Experts of a small language model: 37.3M parameters, a softmax router.
Below are experts of layer 5 (counted from 0) of a mixture-of-experts language model. Rows are named router (the router's row for the expert), gate (a neuron's input weights, with its number), up (a neuron's input weights, with its number), down (a neuron's output weights, with its number) and show model dimensions 0-191. Each number is 128 + 24 x the weight over its row's rms, rounded and kept within 0 to 255. Numbers have three digits each.
Before each expert's rows: "comes before" lists some tokens at least twice as common just after its tokens as in all text; "comes after" lists some tokens at least twice as common just before its tokens as in all text. This comes from a sample of Wikipedia text that the model never trained on. Tokens count by the router's weight.

# expert 21
comes before: " |", ")", "–", ",", "6", "5"
comes after: "0", "1", "9", "2", "8", "7"
router:156143141125170096086147106131126179133161093127149134125084129130111082136144135112106124158143133108147112142174149165160139124150109129151108144129116135116131123152113082105128112144090160136136140134099172093089134104149166127109146160123163116093120137124151101119123116110108137100169141143092112126108113108104194126108124164138160149089125111121129114129135127120112179156078141088131103094107087176139132120158145134140130114104140148115147106156115092135135143153179125098158143112154147122103153105097132139129191104100172132135087085124105142099158157148152120096
gate1:119175110114114151132113169070134137091134110150101122087117167087095049099118125061077099119163105144152113154118120132097136116085113140150124118149122117112151151125140122122118130110125119144122090110141107159129119129145115158144120138118127130139093110144105139142098110138120120125175116123074129120152162138131103136130109126141140165133156125133113091102151119118128128110131129127157075127137109110127141098157140124128178116106184135128113123151119125185108148155125170114133098098161174116095154176151143125094091139144134126095101163106109156086132180123142148117
up1:130131138144157151122190118191144121082158115134164145115124110133151169138124140144142121127155155101076112109135113146113077157140122135143130117123162165136137131075101119129130126144142152088078113115154169153120174147165142106106140164116118120132159121108115169165119146097132121122076174154134132159092127099109164129115134110160154100094116137152090119152121098116127136152153145147105148154119132125111090166095103143134093141089104108139137105109117145069100128101106124096119092159124127172102142117124151111130133103161095135137091118098127106122086106151114142126
down1:109121141130126141151117164141128122133091172127132147102139173091133152127117120132114147114144108116108125148102155146123122147138182112139145128108133122114077145126102114116103143148100113165167092114131113131152130108163190119146099143179096115144108133097141142164130167105150171102146172148156134107145105170166152125142156128138135159134151142109184161154141164150213108141136100109140126137093166090119149132102178127123127089185114159119142131127090157119181145128145102159092108130143111116105137148108125145111154106139129106120134135150113102120147110089129132141

# expert 9
comes before: " ", " \"", " Team", " USA", " Win", " No"
comes after: "\n", "3", "4", ")", "5", "6"
router:166093131120147125087092119136143139147169117150119111090123117137167115131151152098117113106131123115106099146142138115162153177085130127148099115142115175121139103140113134134146167163111113141137124099145114123128142151124175130122138114147126131159154107140161102099161112146114146074109149139134097095102110158084163144168153078175111105084109141115137143155139145137089142112098187101116137170152134108120122123117095088152138145162151126168125113101076164142111115100129161119105143164148147142116107106176137124125091142139077131085133134109127131164102141089111131149
gate7:095147086158153102103106148095096116134141176129137128117142155141136099098161115120152136118103136161084122159087158107128133092117132137145131135156085148119099115122104148144155109106165112109118065146120119124136113149115128113125107138148165145121181102091137147104137134155120147109150134112157148116148113122176114127126148117126096151110105149127148139131165113159140110087126134186138146078117163128121114107103134107141112134111114118213115129145182070121150152151106132172088158116126127171119161137133138141108146090113079111137115136135108117142091115098168136106
up7:122095165135143150094140092133150129113108101129114128140149133109104179137116126159098115147152124128167128107142114139113142133117089160111139157089128143198129160100137119148118120143095138122151138131150143117134143109139081123112169134139096140100064142125140124124119121134153103143145152161120139124098150154081141149087099142109142124139138086126101120113143141074131098178142115080144107164145108085146135121109144179107142152152121127080151154099087166101112121123171134140092167132118096087124110136131100148127084167131148146135130151149123169102162111132074117102
down7:128127111136088137131107152106146142194124136122060147106084154111110137132083090171110116150073129119130138119131105096149126144121148137110115138127134163125119086118096179124091134102154123154154085146108107131143122138140155065122129114175144097106136120118099099170103116140118124131125096104116135134158131098104153168150144137139128164110131158111155121110160146141134166109136112104129136085103103075118156137159147115097141126187161125127135120141157077092110143136103097130099160140109121107135111087128128136169116128162116116167117153108133185125124156116145129136

# expert 7
comes before: " ", "\n", " —", " +", " A", " W"
comes after: ")", "0", "3", "\"", "%", "4"
router:164097128177122143121165103070132109132114128150118142164124119110116163089124165102124141138058121085138165096119149126087150117122123152110130099130138113094113126129117134144125160102133098119145131135149162145130070156148105138076126136101110115131125113158108075121124143101133103079144128142140160125098091158098127154125125145113079138099129125119053146139112147125112158151119137142154152129133160104101157152093135083143115179111122127123140104122103104083120128124100085137144151083135133147112133142136073134153086132119158126133106116175145135109121116103126105100
gate2:174109156146074107172106104113167094086129133143135102130113166147127087118123114127138133127111117138096121164178133126125118139147116119117101137075081134134113134076107092105144103131172091131120082118129149109118157079102118101137156133145098139164097110130122105166175117100126099120114168131128151113135114151174109150083152123105129163138145132129088111089140119123107117132118148152176158127143125130126127127146122107146078125125116109069128121129147134173103108126150081095150165158164107122127103081145109108127130125156087120140110137136107132106108166150142146124
up2:118119105097126121110134148138145169159132125138140127119110090133101161095156113154139139102141105098106078143086195108158139124160174118125164140108147115127109104151141106137120153147068160110137177126134115141133129157156078124158090105123105100094151131122087143161122102184145142126158109142153094128108108126110151138158106158190152121087139140091143117139083126125156121145154165124126141128130109082141101146146100123145151120113140140163149150122118125122139107115131125135115102096172142150107145159143174135137104152129094134163131163148147174131186123110109131120
down2:124134135151143144155128145142103104111159100125153158100126132145164114124160156174133154110066154099110075167114099146127145134123106156139110143116103145132113118164121129125131123124137126094143125128115105091145128090093084100096142116138108082152139141105135106128126152094139110144167139186115137157190133135146080144138186107108122158127139136094123158129104105143154129094162112073119074142091100118141107141096087115139125157117093137118146133112161162122148120070124135157127093114139125121153118123138139138136131107187137130101132096116120118135125167155158099170